Below are experts of layer 8 (counted from 0) of a mixture-of-experts language model. Rows are named router (the router's row for the expert), gate (a neuron's input weights, with its number), up (a neuron's input weights, with its number), down (a neuron's output weights, with its number) and show model dimensions 128-191. Each number is 500 + 50 x the weight over its row's rms, rounded and kept within 0 to 999. Numbers have three digits each.
After each expert's rows: a language model's description of what the expert responds to. This comes from a sample of Wikipedia text that the model never trained on.

# expert 49
router:589547472474472550546492558570451424518412530500493428531525468459515515495506440409553483600512513540469563484430628491420477489443543604511589516409535426544489449594517402539516532454514522
gate0:466507504472577506511484458483542517461576536510482510584476548517526512448558460578449456557473540481449600427463417559642501511522495490571450553564477507503593479407518526402585468544505477
up0:547498596571466520561458492432468498560564510567604573454496487555536416504430534562565500486579522486471532505456558497515558482566580560513452464584441537534674456451521536517515457490461444
down0:546472527567509487454546448521452501487522532412391502504520421482546506614475537411501512515637457532567556497496500490530430499522501500476488485517496478495560525474558609427512480495530425
gate1:408558455426486434478512524514530431457375497520507408371396416520358455464509447550511459465420490444504517436441505525410550489582442509581489440536536461484574411513554596524412496500460580
up1:641479493483541473453429477456455424483493614491530510466495429469491481445476474424471564439511468507507521489485572589475558432595488390490481489586475448512510462521446566512478437506481507
down1:535511431509474546518448513487488544580526551438464483517509472513544571506537481383588596509466564466540419564517498563557560501643512540426507543483511478481500592565472538423542529592571487
gate2:532498416509498471517588436519507451390458488531599463530380513525489424552578523600471535436565495534561542532568520505543493452531449451496481500539517427562490433501567527527547527467461469
up2:490539515518501456542423423545552520518481504538557482668520608543455479482562512477385518547441480505476474519420553506528545473489397515515563564525494496440495510479501608429491529450484495
down2:535504485515457467462486410524488561493542437515500481477529540487458471532493463545393434526538551517530405488499416472461466469460448554534508541557442547559501581501454584487506500587454494
gate3:395570555501513526522468511523371529527457497499492553498531576469478509494410457519408406579561511437465419535545420507502447433416448580551525509495487456497513516446537478522540530505494444
up3:579507467433494329539449562433547469530467457591549446480524594488408549441507499572509495535439487474496581464467509509486448438541516502529542493595389452458370532560524534511490531553373568
down3:524482447523579483500449400522525461541515550448493515480493515476571518537597567508526445490488483580533481566652569508495514551555568453551490517513484463451507420510474468450531521469457428
gate4:516534541474443492480447558476630514490502477519417429417514518519496520536559425525471440514508559390449504529429532535456450459418399464474461487456470476550493521484496503461503419511507534
up4:488489509498440575549542350549529502435509464584442542501486521524481475430559477510444538499476497453466478491498495456538466499453521411472521546515495535548576527491537461568493471423440490
down4:486521464483460502500512424539479539437552434508486504486451513549582443445480453464404495434482473378453536508450422546474531489462483416561446491491524482526542579482455544563524502471447440
gate5:618462473589527493436446569448467519455544515392444462545542447444502519535489364595481484429451456470499454529476506517487579516517485454518443529359488494439552553503443483529511485516397511
up5:497527479429450505493479449556581472489445478561558492467450500414528436513486531421448489513521500474549467569442429538494450532404516406463503451576537549557486541579525486445496415522532508
down5:556482449468485464502445549473444494542438454530467465540522540416541346528559473450487515496544450521483534551524477533485485499607536554468533431490511440562448501473350531501496515513495473
gate6:521520496482510593477570527553364489544457497417478460423495480414523547530460555496413463390545504558543533556527526526452470465476360523487512479482535554541514427508552465481507460528473496
up6:436514549434507425505493480513557448460493556435535490571593592487549647552437464496532490390456536565515558407510428539542582465464493456547493390555509457574462517498486498517459511478487417
down6:474489485464506560422493567463489461494535535502491508501504447554443462519499433514521492547478555524475529589587523455565503403437422616629549392455522504526513504511441552480517516478497512
gate7:513445445514430467478446516510457491454495467600565470427405490415547421520486527479557472512488491550468500532496468481453468468523485466476491453456475477432465559488512460498481479598517464
up7:577547444511503567486438517479562516490475519511538396536479553492538470499478589523463473542608430512472529552503482507455503551549379504478473504442568478493500447420479553450514579578474484
down7:521497498461518431542608491472470499484534629468559507434407507373514464533528486518440538578448410487466565531503431453491514477596415466435430468413484510487500402445435552525502567509466435
gate8:482492499479492480596558542466451478530497575512462444422447521460483417575533518523473467505527532542468447545458494538464457547466482554570474528487516433415538475419588415526608521486492408
up8:476584438533532556603483569530565438524450548464578493435440520430466528519626523422509514452445515489541445499484532499425519463522411483476487559486541486585445564542453521481427494486488430
down8:471564517437514442490572545469593512506486511442582483460533525624459428443607511500520516359464518479511482486598490524507543529530563584560534479493451450517474559536445490448477510545544519
gate9:507491462443497513367507479489515498527591472494555533544456538560444495435454609513487495529430436523460533475531510571513566368491465497466512463555500505433533419498530423517566450469405533
up9:623475467472497509488588457506508500457508522543506500555529489434426488461479443584512500428552538476508486464468552488610524550485569502583520539625543528521508526488517550502542566578530542
down9:441471504528479543545475477474553421445523502534442502509543447553394497574467496556509500521488492599489499481582510452507488530553450560527506499478558532445484510508471542464448520532504580
gate10:590498534510522488574477473563464569554521494506527510446371577540578459530489583530414450610508534498399538523402512549478523470506494475487481559452436495622534518509481473468458433428531548
up10:464456456509497399524437529506567513438487577469510469457526530441501531547582459541550533494416584467556631541551456487545527601551500480569419538549556468563545447504411484463526557499516458
down10:460485477474506538533545486629403463444436509554511592496558463460486538495498690546541503455465563457572474419504504605489476423424449552499530396473525493556570476459497463454463426450433502
Movement and action verbs

# expert 33
router:464594476494476494460520492392525473566529425559355534563503534522495522465481575427443529424499492596451524481473435402511557467481392458492454482503567476632495485601474427456530510494504548
gate0:448599544397569444584493487549465494487557514458465490560546510452535445541409525472443462541558552474516499462538567490546469408457518507622505548590460621530554492462514596530483557546505496
up0:528516496581432522511456567480548499533494422438509452483497522557557507432499491553558528423452534492489445505542461548510483522479623480540462536453494477402532482528587597509467427504449480
down0:555422480547473519509494530502489613518482574587554479465539484449456491462552579491487455428559547444505532470382596587431376522547523453457434501554545608472504524459566513537583506458521475
gate1:513462529394418457614484569438523495408550612496571470538514517559523517569499442470487468514423534481510557648561458541510441423510556478539452476575551528483526551541509487463501443449532559
up1:513410564462559436498528446472612479451532443495512484564503547477494533446493478513492425494453513498516376460615444587540467570462548510459519498421490431429569504438486440559603473524486430
down1:499529530429558573445512504413556383501517583535461537520521516531555465484522425464439453589515464523479527547495430403546555491468589546479544536507529576463485518523572476527378504488472424
gate2:435465611431482453485475572403552550468467587510468493480481423620539588514493506512456519483499488524464511436550496454501576504487451451633528484558486510461507421507518461529475504562430532
up2:521430608572481461513432487446468528464381543461459528470498516577488436513543527486424508477479504486472587479509514463524455536484466503395514468450527394485418451474495597478548579543490521
down2:475487501548440493489500535597538503566472454485508489456404591550559504533458536540646491486545603498539566542551487510479465580515368563545447491488558537440498462497351527552468515567405492
gate3:468556526504526499478479525572584477532450470542454548375535489520483482465509550521514613555486508600540463510457539443505377443549521442475482525490518440525541542482554430488516496562534486
up3:515464484581627447558525465425433482537458537560497482466524386549478473548533480424547488390456562571393463449431472546466526582610522495510464434513569563509529512487461555594420516512532526
down3:414530495506519537524562529525498518478545493512494508489599505365471463534492434539456523495510417524461478461504475510467471555466584564516533580607586545434489479524485597489450516438562510
gate4:483398482433475487520500459506505460421564516521558464403467503479545442488511477532488458451613437511433521523551441446421529523448419571507533523510508466497515504444493493521591530415553533
up4:543522502607476550501503430474543510417553496503572505527446505500561533446495581440380433532506520524527456441491470565473448468495498487470455459503615466499531500476476503495533409455459526
down4:541553558423534575522468443505534490541564468464446430494447556535518449469489460502441495549446512468514501486514457496411503581513546434503490530487526464500462470524510455564552455442492569
gate5:537445558485517495605508493509457501490584480474498544513459492437527558520525506531516493540529472456418524569494559427449564486498487606496503524464524541580473552466493519586476471512443489
up5:533434512458441524509568502531652506454499577507559510371582461572464512511479485530492409505560478488520462453570506499514561501493607489507407549523477414504497614559545538460507506555510510
down5:546493545514551476489523501497543506529550477496543539461456521412455503590470506456444539403496549438639413585551553437402477492489447546504549557448631551499482500490490516452403542485477602
gate6:465409491545556446359502498498386631533560553483472487480471554501545582507463492517539401545406455445570515568561473541587570455485572480474563556572521447527437422527543498523525453422446461
up6:463418493543529410437416387534551500543477547530446428511456507511550513488568519541466436467435498382449577523500403531531528553504547525575418490518474638440548554532521498501521432462509538
down6:485478536499554532559519544461535522573507497504544536409486507415511527447448521518479499488541527499475546486479418477534530380500500483577614516573525439516556493540551539453465542543457473
gate7:410422455516431448561475526415504582611401575464471580450544535416496474484527455498469528488508485475516492530465493474538450490534468516573561547554536491606516525534472563516481512491478531
up7:462475505498483464525494496422437521558425565448508509606493485524499412543466517582482588524536416522491394562460439532519504473543473537515575516555383435509482501462448415467546577548508562
down7:438544494558550501500524495538587432537473506419408543530495567403518491505504576554484530341435415421463531506476549473478556475487433517557484553496524479489533501427489536502481532434484483
gate8:357529478544589525549534599539439469580489529490519545488522477473498485522475553514509584558504545485484407448448540551471430548524548482408561517524561541481546442426508466536539497507417513
up8:463476466492490564439584576521577411505484555497482579508516554517486422473520470487419555539430458513474448495495471509548536566475430489458478426451581478445486499450493388519553530487424445
down8:430514480494546542445465543470589397538486489560533495550520440492424565446593618448461424564385430542359577443492504462481633554442489538372503474493449617444549493570499527492461432539489406
gate9:535519451484600491605365446523492497473496500438567507462602494464560492484405468515469430435620493498511488438476529465447472515565487562472444452521610492567418542561504435495470542524518470
up9:516472534508467453544455546433503514509533451490534458545446524443580522458590484560416509471486532415424459441517467447415566586545564575464522498529370533485584484469541526477542492506545504
down9:599390537479425502466517493392454572446496508517521412475548541541568507558515509549503496434467512526491528453481515503523455511457440543489592519574539585524534526473456435418526452586502434
gate10:508480454387443524530526487494508446502590574485491458432565509512475530480579518567506477487608489608488564474543620456486529543466502548532547502496461507453450487463522419557550572402511504
up10:485523605465451474560492552508481488531552524467493511532429399534491435472548458576494502500420563445505472420508490462467473595476535494610504598542518544554481588513483401550373483546534494
down10:533467485475455464585502418510465522538445466487609479578454530406554474543472531517504529565520571451536464450528380488445520475490558531567484560466488480484509433437456501500515497507426443
Table row line breaks

# expert 16
router:542570430456456491575464593443484413578582541506499462630531439478553480468600477521440518623433561484418467455514618474532546516547488553494496518440464430494467372527451481565521463514546495
gate0:543536497575461431460487519518444523551541610639501565408535487499555489554486513640515505426482433435561551405395499501625519455475521576478487529520551519505472529469492482465491561508499564
up0:500473534455430504586730526593438520456546517464514505550417485547537461614493493526529494518514442522474522442505546497451519484481438524552385506560472436563481469456488533526519576433529490
down0:489483566539515606445385505533538593529572465502524516470575498549456481528526542505462508495468468469479386467563459412599484431485541514482553502534555472502602397557481513436510467518388516
gate1:463355533543522474521471438544523533394486551515398495465533515492451383518500527492451391550514513572563519406513538605497528566437438511457522558467535521504428482543512541476538499407513455
up1:560475450415456490467517479457444492503513517535530521549493481519561553588508477451450562495482582484479637524534510413578503502492579439541513512500563527502511547541488504476544541558465444
down1:491546459533479481494535517501526508534415468441563460513478558467501556479515320460496415460471511544466476496583547412568563447501568530526489407470588566408515522530462401510411479590492546
gate2:570453477576462488556504449452514414465507485614556500494458536514431544508526494426520366468519536485533537429526517520620437473526527378531565605503434540429529460489428426449480479550541485
up2:529478505451566527560433545530446489523503541484455391530544583487503526491471468485473483600520555495424472469456475549537390513491481355512425451574565410527506437465509534592546496515470408
down2:488486453511468483548483545451515492469525440529502500600593474433452593401483463581497468421457468502507423472525441436566542486552418536532427549553545397460617443587468521536491441545544507
gate3:499498502464499493529549508481437447401560434438491542470451473544510459613443531430538502554451439458498570527495593497485592448403562544503535555537575604462505540530610531514633513548500504
up3:488518481476420468518489558577520495479615510420467403574496485478473479482438396440522461582579582479496447506480484503491506592474496468507479454537503500565499524548603527442487531550480491
down3:523508475448552553464452441521467552557437523438564483422463588406439486501505598485536435461479533604454407530585492482526519461549464508444519525499456543468395563587445557519503503491464558
gate4:555417501538472471607505478477528499523526580448461621476551493505421566500477423539549376522519579481530489527459446451466479482517505486587519576581466445520548475520536575510551453513528471
up4:521514581541476418586500511490471495604582424497489502527497307550524457506464486440439506584558505545472509459404492524510487589493552515525422424571501441577460533547466444490489523531435445
down4:502504530469425471479473527415484486495471522565519455505529528454485519438609414609500494544537586552487443552429547514483497464538472479496584472447454515448510427531532476545533523568512440
gate5:516490511590467424546509572592507524536478472519518556486497557511408453475539461444499528485465507421526448419513538491533532483493495471539466543529484504537519459462493619560497505609489452
up5:523501491609459491558524492517531470512487409479445604438483517487518532493525462434564566572448484421575490458537520569549500514422556501672513525477595494512534425464494466455550426462404510
down5:448565577522562412476535549510459488556451508441527513501539542489510540476526510540554439493526514599478419440453466435498519577447508497426496513527536491409534501421506536414475510480460533
gate6:454475470496512540420474531535456457424535536445543520514468544516478564526513575470523438412474488474497572516573530513492467553560474442567356484473458468480480475455581392438530519480563489
up6:545455520484437463502467429519440527569504560457481477520515564447612510478458604471450504508481500521540553541474543553457455542412461554496433550542622485484533544576439515479543442449558399
down6:404493551449467535547473475499474561498412413555400499431531517488439517441487482465512549459457434466469470531558518536593383500499533495425492437581493470588415463520451487348523521505346571
gate7:582569467482471483403500525504483475543434516511544517551475544465472615502507494465449443513569487527547507457527481414389479491517464504452531461640511472523517494532508419508573557511429496
up7:457531402505533552571566446506450430486468452449439484509455527485496518464359550509553527574467545500426478536588484481483467544500538461429575496490496482483495526494520562558533494518457498
down7:438434502565477512454509417516490465419506553469494460509535492483515584567526512412498493495516581495461450558457544478495536533524513558440481453539551485514440507568459543455545595549458499
gate8:485509521506469465406570516569466511526550510485486437428490487423561303546555544537518440507514557508476537543511605432493528471590526512538422557559454497398500500444468496515550494477474462
up8:515525427437515359470510533484523467585569553534428538511435590473509429486465525598543502472525495514476475563616517486578509443504475505502427499514479461498481498542393522458465432435483561
down8:518530467556484438509517524466548507499546536458539533497507512537429572453383497500474465529480567591440441580508495477501523459450593572536494514540444442480407570528472466469461389553466435
gate9:460482524577483551412547512612553519472521513579467499543420494568513473540552519606500510555523581424579498472619520559543563441467439456517557562491559480459516491452589448574473403515479471
up9:538456456438496466429467477484564465537513512408494597485443425474572500525514467578374557517493417377551524487491462595570512462516465518521487605573488533456564482560538521415505502501514493
down9:500438546459503513537484520476468602507475469645556435524427470455530368494552518499462505477432454651465449400490487496561528520489493517586499508494503563498535496459342446456547516563386546
gate10:461448597453495558444576489446535537490518401427521447502436514497611482525421449445476393509480456399548504523540600396490561544534568442533484460494485520556558538403510488537488498480453449
up10:499494441521468452512569431504494550549508540443441550516593499492338451566512571474588492512511434549506519459537532537515463512407369567449516501510404507533422466512529391479562545621526452
down10:530534507584458456440540484572519495493528502535471524495521469443428455502496494490484567503552523505390534474466484537420487417508560446467485507454560426474402403453486502453482535388510496
Passive past participles

# expert 10
router:492459447512489570475489457444545489483469495457434537430468512468522431524510501551532444371538459580493573478563573524354599483435491529483424453515526508502545530525471438473560537522475538
gate0:457559609475517566573527445602417433459452486558513554497489491488497409503555490449581483449469436441513498565539554503512584507481494457576485490525476410543519560442596520551543470488483537
up0:516563461448479524564517518531471443441533569464502404538472519494460431421508459454516519468472506458496539504513552420461520565514459487600479530666459540521489485510487584613585471428460478
down0:535393483459551506512509496485605502457493474493532476504519500498538529505513465474512492571507379387466586499525480566550546561583466536465577461446500436480494478532512434506473549429451482
gate1:451512508531469562396443463514474521503429517533551443553497505505561455520490475444595454479552454476497453485523426524404508396489535536529499438483540568471543560503464534507528468485496523
up1:539459551481538535504622449536496408605541527429597516482484427490443387452390428586531499490426493501571494472480478400441467436511534522524519610507476503436426595481558572481515511431440511
down1:609566442461547536462506477514608545482513449524534496483428361582573528433506466417540514502473482455464493515436526525593501562484501456453456486570448444580463535491407480544531584537497488
gate2:568470500590431460440533453460424487390501468559588484480502495509471511549492511544486576507401540473397495395504469453512509516529463544427568353473544528504466497543439517435611452473473545
up2:527478542451478510513567468537540493442591426464527489521536580530541488534463527561536511376578475466522505506519441518494452458570446490477518415448542490518536562578506543563561544598572409
down2:503509502473559517517555558419357564568428569559519463537444504633491480490487439497495433541429532515458409480472465595624496482550467511511443487554572430503458447512471440505456442482503518
gate3:466453548475518433538467468621443466488457482518505414438449474521530529536503486414535582529575587527496484580515494634500490524463543475550505537519525561540426495436510449483579551584524428
up3:578583478513569490546533473501480532501459470455497508540523436457565602442564477450418456529566428481493465491478611418532483478580460571543464490491370424518413446517480582416523470446482513
down3:540463525504532492534494511456467522530515548479554460535601535547493484481531555587475463530575531594532482521469542427572490550468527425641405592422539332496580546488454550535635482507550457
gate4:514548408515537464546591597555558393482466416486532529407512495487476516394503507455532567478479525420438601508485452599500568519556487457540488528532466435426505527463492458573529517483465476
up4:398454576472507481557436542498488457431467490474515379523483488526478501508502485525557486577475566543495577441456488579525493504481442523488401490485520517472509532617407422619483516547434531
down4:549559509531476427474388515461481495572470484414535495554485572536529527456402433518500504474462539491476480588530490516550474539492443391526613477561484420456495553498466520463489570525537520
gate5:591449468494510392408645492473522468532515553472442509490438476501570522568470466402479514459439449536571452451485397584489462580430485641548405573581401462460478516493387525506511507447548528
up5:584493491475538523509490417543508423565496457503457496508434346469434496520522611541576501470451442518483446484529499440379505501481519507551463467604520480448551430462477472519463483536483500
down5:446524563463550407519528523426497496459458438622492503456448535558498521533545481585416535464496480410574534558551539468565501433582538555479493479446461548454562517392547480532409588511505543
gate6:521474477554592459498371505464588554543444479466530442435404515534535567485458465490489535485475525456479510573538467615509585453423452539484533538478487439490533479412527544476446636535479523
up6:440539513495503572565486514565478524515408556480579442496594506518463377497490620462519618504523465607541508616512548527521579464430403564461458556450502502523479467450458520543442509524442533
down6:591423584495530550470417514479512484498448442451505492522468445486519588572557518489393437492523614468505510467613516488591607473536531457525437521492535443395520564449566434468511512569551443
gate7:472546424531600462582500485528400549510506550542507523554588448477440485588487577468511431484510559492515507577536559494535466481624386445539548568594498458518415567446518561530560498563481464
up7:504587499556464470527459495591428502548534444582575599499411457575455472496398502558563573487488493553629480500453365536477471584521549487472475536451442499530530439450512403553392511490565591
down7:550513520501448459500534557564439450593468536459582547562502547523490505579461509499538592367541540542600524488470438458552516547531510362437464399500518510525547495562537505555521450472523505
gate8:474466532509557558564456501543502513516469434560604462524504561585481476440530470547526493360529593459535449583459514539471536458472485539504447438518476493495453463504506449462562531417489583
up8:540360622428495509441547514598538437540482471467481477559549565508504487357486490443420546542480538406521605503470466495563520488449467534554524565474462497496541503505483490542390510420467488
down8:508507507429484475496537499425489513515428504491567490464472527551544407465582547495556547404564533469532577520478449472513554504567427528462419446527657473497491477515431528419531595510531542
gate9:492608530497401509518570500513499563532481521432513574545459490477532591368492563432475399475408465518532545453386343483550516478497571466459404508454561493508491500528496489555538495456437446
up9:509419460465491546590500524513575498540457469469399485543514486523522534485437592522474521483616508523459477626619595465487506536522566534537485399510473552444511572526506480443391562460568482
down9:563478564419551525528466533422596414440507532538495516485465549491495480479524482475524544522567418450604528488572591552539472433560468546460496507511475469468454527448585503492532535492488472
gate10:440529405524411465455438498503578521485433474520535379456567501507429565493448490449516471543429448487436465466461529413446398472548463467570460548505513521382558431456513480400442463452528484
up10:540508456568506517456446481529525395548578484443517457461495418430520443524469482480497486578444486516587489525506584398473478473588499479570425544530527509511640486459543598378497510490470537
down10:558558471493493441447467487583534528555492434554480478515523543537580512442522478621535429529461524396530481494441420557557482515459507529514480586540429520495567438508518461436438479544368437
Wikipedia section headings

# expert 19
router:419452549495391431527537546474548536564527378514425499522574549546495524488521447531510461419512516697511501516515508481429538517491502489467440460478509426498554526509456518478530574544511442
gate0:490599541393467566482530520587485561446504593501484486437473540465452542494523501516459506564545492546520461511531426483378478607500447538502492536533491485546469514477502461470634481562441527
up0:517445503630407476561548522502408452551507424461520480485496581463464527441448507536510563527494458496466538479570536461566474408431490456482486529506491590480430556543431455473487422445475456
down0:519434461515477535475478402555437479445491485474503445501483517512560504424580522452518485520533469487466520489522511571542428558461568445430411465496499483464530519541498474521525557487538457
gate1:654470516542560505416463449454483564543539513563446487553524526493623480619596499594474570560488422471491558526572485461555488485524482432484473507509495446482505505465468466541481467457494520
up1:504460457494434483525460534526572468548583466484599520480464505447533560577478568497525414579518529526483467450493467437504420453406482520547556470465528458540492459514576425516470558584514478
down1:552497561427557538541428495440446529505554442484560558469572462564496541535525636476502518601515513524464457509571491448463417547493424453598455584554492474544509484482552461536442544533520503
gate2:524483555537503418497496445514500535449458407567453515585550482596491473587511444475498422502577504526570424532380423516463560466562436430441551511508513546503514523515582503457553429547509477
up2:470504479541574514494572516549465525562549504526525494541586547487529485612402488500514518506541498494566519498532444377497517449469418449498497441447477488465476488496536536522505495347533536
down2:428450459487538487501575505555544560473550571516456387526531554557485467504429509464466522508471576482610469542459506481469506585518395414563529559547472537570463483507475447573469552440508492
gate3:487526494454437521568506553522513464455631533411429467593488438581553536553401530474498505463444488496485531519441464628550523556520443527477465471472685540487556476512456494558495567484552437
up3:542431442550479472583496576462503541529505459455478553375560450484576529634447558489499490515571484534486568575530536535511542466513555519468541485521523400500450514451490459534515382559491547
down3:459421521567566554504513467373535454504478462498485421477467578492478514475546417554520574478489457450500538414503548494503536487554513512644547427418488568573440492456585534534467472492568531
gate4:482569569554489507436562462537550645502479568475561510529504606503569502517445504566559465370505445475442502566523573434516401623446445455485466462569456467482553490519559489476572528461442546
up4:386544501461543471509571459521499617448556479504549484481544437401507514459477499476538595571541447488494574579484491405545410530396411432433479475443464537510663546504427530499476488547439441
down4:489521474535537457451511511503470529531510462629477436424490550465429460473403513530459552458556492640464479487537561437540510626532560438452526484496494449519439501542444558557571552512569517
gate5:550543391485535419610484408544383502529440533396431448487513532460470431591567487550458525481502630601524538548557551569450504454469452504619512476528518505472507608478480545613506555504449494
up5:550552624506557462497551431513575512456501424458467422490492482551540488513436522472523513507453543523546499507451426485460541597564445499453491475515612528468456485452498486452376411484377493
down5:551564541395546536459466531450435489439500576467454564494527508474487456463492536469498478438507532465495611554586458560501501457563502537535400459480432547409507529501485496471541545500386354
gate6:416433518486563507413533443508571474478512408528505425468534599503545539524494501448543449425501462470465573456474538477503394531455519402432500445525452534480430378515540514459514461478466490
up6:426453541482431479463417558558476552511451522518543492487574531494501502448591471518441549433454416430498523403503381488577414585474504455402520525501500497516491521516433605435560525444593452
down6:536555436605534552471462501464579496528497551438526434409482619495433523458510464499502392552497427521596490595507514473524557555575494421589478472474529519448487473587504517437477476594421508
gate7:535516541424427486489476487537500600472496530479377494503468531501510514515533490495493496469519552466542535567458534452506579486534485496432469533561468534412556483489467397475515468537489444
up7:572548546554537494496543450504534515470554585395454553472546610554470517440510456509493496592534477503474492521465613535537533521492552578499439473562526631455543480519487536531432505493559406
down7:522543559561521477501457647560500483496439501531454455520517523614533489468521466509476392481418587516550432449512541488538491447431536433481527439407568533554474406414492391473540517461574506
gate8:526483407488503499527498575490518528475365556487523428448493495431459633495530518475497510466463532466489499445427515571468550522555482554443578482433491511599470493498445509425618527477547576
up8:477448578541422471549408459472470452494473496524429480545495571436438571536455532506472550552461423544505527515448506540424544500587491403551428585522551492502581433432515522403469475440583390
down8:520508492496574479534477436563507512496530466573482402481533484482451422487514428589466511474526442463505505579547500491521560541555510342502569506575479540515592558538481465399441591535497408
gate9:460400508482511410494565601435429596516416541490578480462467586469496530452459547476446550496604540469535546443650532463437510465516602469475456597555572653495524436539488484524557549522419537
up9:518446440423511474463579552438492642511475524500503408438400532476427597491499500498443519552510546544423502466541482388491578479548511563554439574509541478582567404472539559501464495504533438
down9:405484446482469575558497589506582547536447423599388526532547546414474497547554426511568565513484536475490632457498426468559374556442448564587561497532468507518469564568535445574531558521553553
gate10:613412468468509546476432474456516538547423502482528605552464481473472540455506467388482477495497509522509540615612407590543541435512432504459462514410500440537431538572617500507423612429477456
up10:550528504502510494527534448623445471400541442547452440550452487468517545500534587430535511533472430524492494440466513491463580529458603462597460485447426560497549538511376472554440424462479449
down10:463521506541548402596555533552579511587509421501522513470455486559535500490559579464555475540480553429431560529476513585545476531492487507485572511528465556439377535476541626561579514455531520
Section breaks and headings

# expert 59
router:446545379468512541529576530605525490535538411512483449466477549451418544543450513474493480471467571481526517538572421498445570485557494462521484553510476417455570467474494438566497562460599432
gate0:501531484546555487434499432502460539445522466533563454512546603489488550450410496497450548517549446413591472521552501497489518454503435404433477449398461432419537460516463553544551493411457415
up0:485490552551509426457510455513409516562507465523569549508517451567475515528605390632514485490534507522458460595530467511536546421525434514517497460447378511538529550484463533577522515451529513
down0:491481483540505478458519493528529439428440351492482526443446555475450463516505581472547432398484512545495490465444518521492522504495518519554497547479543469510427582535496437493443503320541522
gate1:576585504539389439450576474500414489461484529509486494533457478424491522489545458524466449476480584479565503556412404494476463574468430516464543606568455444521482513520489460466532497600462526
up1:555503544490549450567500540401427498431465539447492552440563523431536483502504516498435467590515539530437514544526485565426445569542413545438584518448495565493476525518520461462522481443577380
down1:447432555509474481502513503557474450451593519413572449546526381529563556602396440552412455493521556495503510406544430516469517461508452533564417574512511530499542508435478498506499459506369620
gate2:503428448501565525531521598471480463498394538468477542466515488470494564565571496409552442480550555475461480441648514482479577471438523530501529448577512449452585493433483564665571515529442462
up2:483495541433485482436542517442504447560444555435450540489481555483489408501568573464449595460571565508588451416539482499565585480485511460482531377538505408573518493515578462600505522500443494
down2:440506452427469503536498513470471488554610581449516446378587468492531523519516470508561468448629544493540480551510464540550507431533504571569402455557493538595581501532426486524530550471410574
gate3:447531604492516542556505420519476513414483431537440492515475518450562491475553531475511497415498516415466431520506524555498532492495476480466466585531457557463471564577480513500448531464482550
up3:540478422459506492492541533477496462468552497531508520496424585532558583550587466522482481356540486485554503389423512506501422511478518483412513605594485464581434556442435510456488463430404517
down3:475531503548463450501434516478557437473507512487426461583457527474395470572485531467486511504452456472485481439576509506479514488436570494481484535512542423595639450480475494560590486406511499
gate4:416432469524462533522529518490607536496424426552509474503429408462519465420501466526515464532477519549539547510573459420543467478452449436519523484518553406512558507565546566558434608436496574
up4:393521513491568477545511475526455492451404439471470419514473471519459483546523565495483465469511561536513488517515533492547455489503531468514505486601505514467564569511583635453537493589434524
down4:494525555577496502509562430379529470495498545479529546470555464545465568498489547472606513543560513491501574496509436561573465568449459542560631473596502528566443573470532465435557436547472522
gate5:507429527488481532458527465561504639463533524505440447492464609571485540484489559515551601490453512533488590564514462520411510604472501425539505592434504483541517420612431579511537441571469554
up5:455464585625519451476558499527576619432618516549575502537394521472499505527504533470576606465540453433547477532548569453434430501512562451508455489523414468480525524564473521530484506529468497
down5:583592585535442567514448498373449504479532538507546509546522548534447535354487521540524541524489438593572485574513496475517587473542511463514445530452467533545542453561525412521512484489397563
gate6:493521465523559451555460499477489505470537518435456482490468602566492539537488466534505388546489455614483584501573492550511503483509566490537542569482551516435553440551624407351496514547545480
up6:463599574400453559461499505488560536478500443439490466427493461441469497513534524491516523482514467566503546509520471535534489545555490540459581449504484562514523459608485456458432478522517440
down6:518445556436557448566530518448399495458465516466554515524471478506625577510509535513467417536561585562549453456599439499452478419460560510480413550484484536595447437526502493569499466567546510
gate7:443509447493406543556487564488463398510542489534465504444510570520516469393460581516422555465491540487449431508498488496412487535506592612498444496487500558556374456483503514505499553518474549
up7:546476547485502589424485418464474453603472507540507522490523462521459574401508531541494465470431509445448510556520520565461560535529390426444483463533528448486535549506559527479414440533557483
down7:629605558457574463489395483576462451489519465534401581450483553466480535474470621464535454558445487496604376547354450537487559455533478518494491495390485500422562477524631502553528566458504526
gate8:509547566503552448537498512447449499558420501535483476455436512491596496565509486491550478481497533543409547512470535503512420553592557414527538706520494552509521503535526586487515428615468500
up8:620496538483472484557581352499515446526442462540504559452494483521396465546459480482462532429500445494534484397551533466512533509507482540489438509391489432515437522527360524462573542513471470
down8:471509493494562504578536557519426444529459480541457616490536506458553464497548542479492454551434485516554518447532565446578523530517510496577580611507573428424408473573457534491466521478558470
gate9:472416456521542464469512521540481563509566382513573482348465502435494486572539478453530473545504514545438532488488413435534592549424470587478532512441606496462532563525488497501511451523525550
up9:474464521504537561530413481640484540584545506449497633444619474566531539428550447509507505480461436475563469527473489578441532430507490429549483469437571486550437427416446573523492400496566462
down9:481547493438543566515492577465483496482573529447450567510539531566474479478432460474438491536456514488522483515509477505509493569474504500520465474427553520540486498466511505432468552467536528
gate10:574582483489529583514428557562559572508465548531466522517479531501425511459431511481675510573473477547485430512403492490496538471611492454417541492477488463522431551463469589497533533506505510
up10:489487462494442558550530453506456500554567540468507542485444534506564481518384578459491344496383516477488543497525534546531451497544444519583514459475476581484508501493478435495456463449568526
down10:546508494440480480466462437418488499496509505464505510510493466465554490539504451488367484515432418467447578522542496473585530487549536425578563473438499539460521460454443533554509589458472472
Office-holding biography phrasing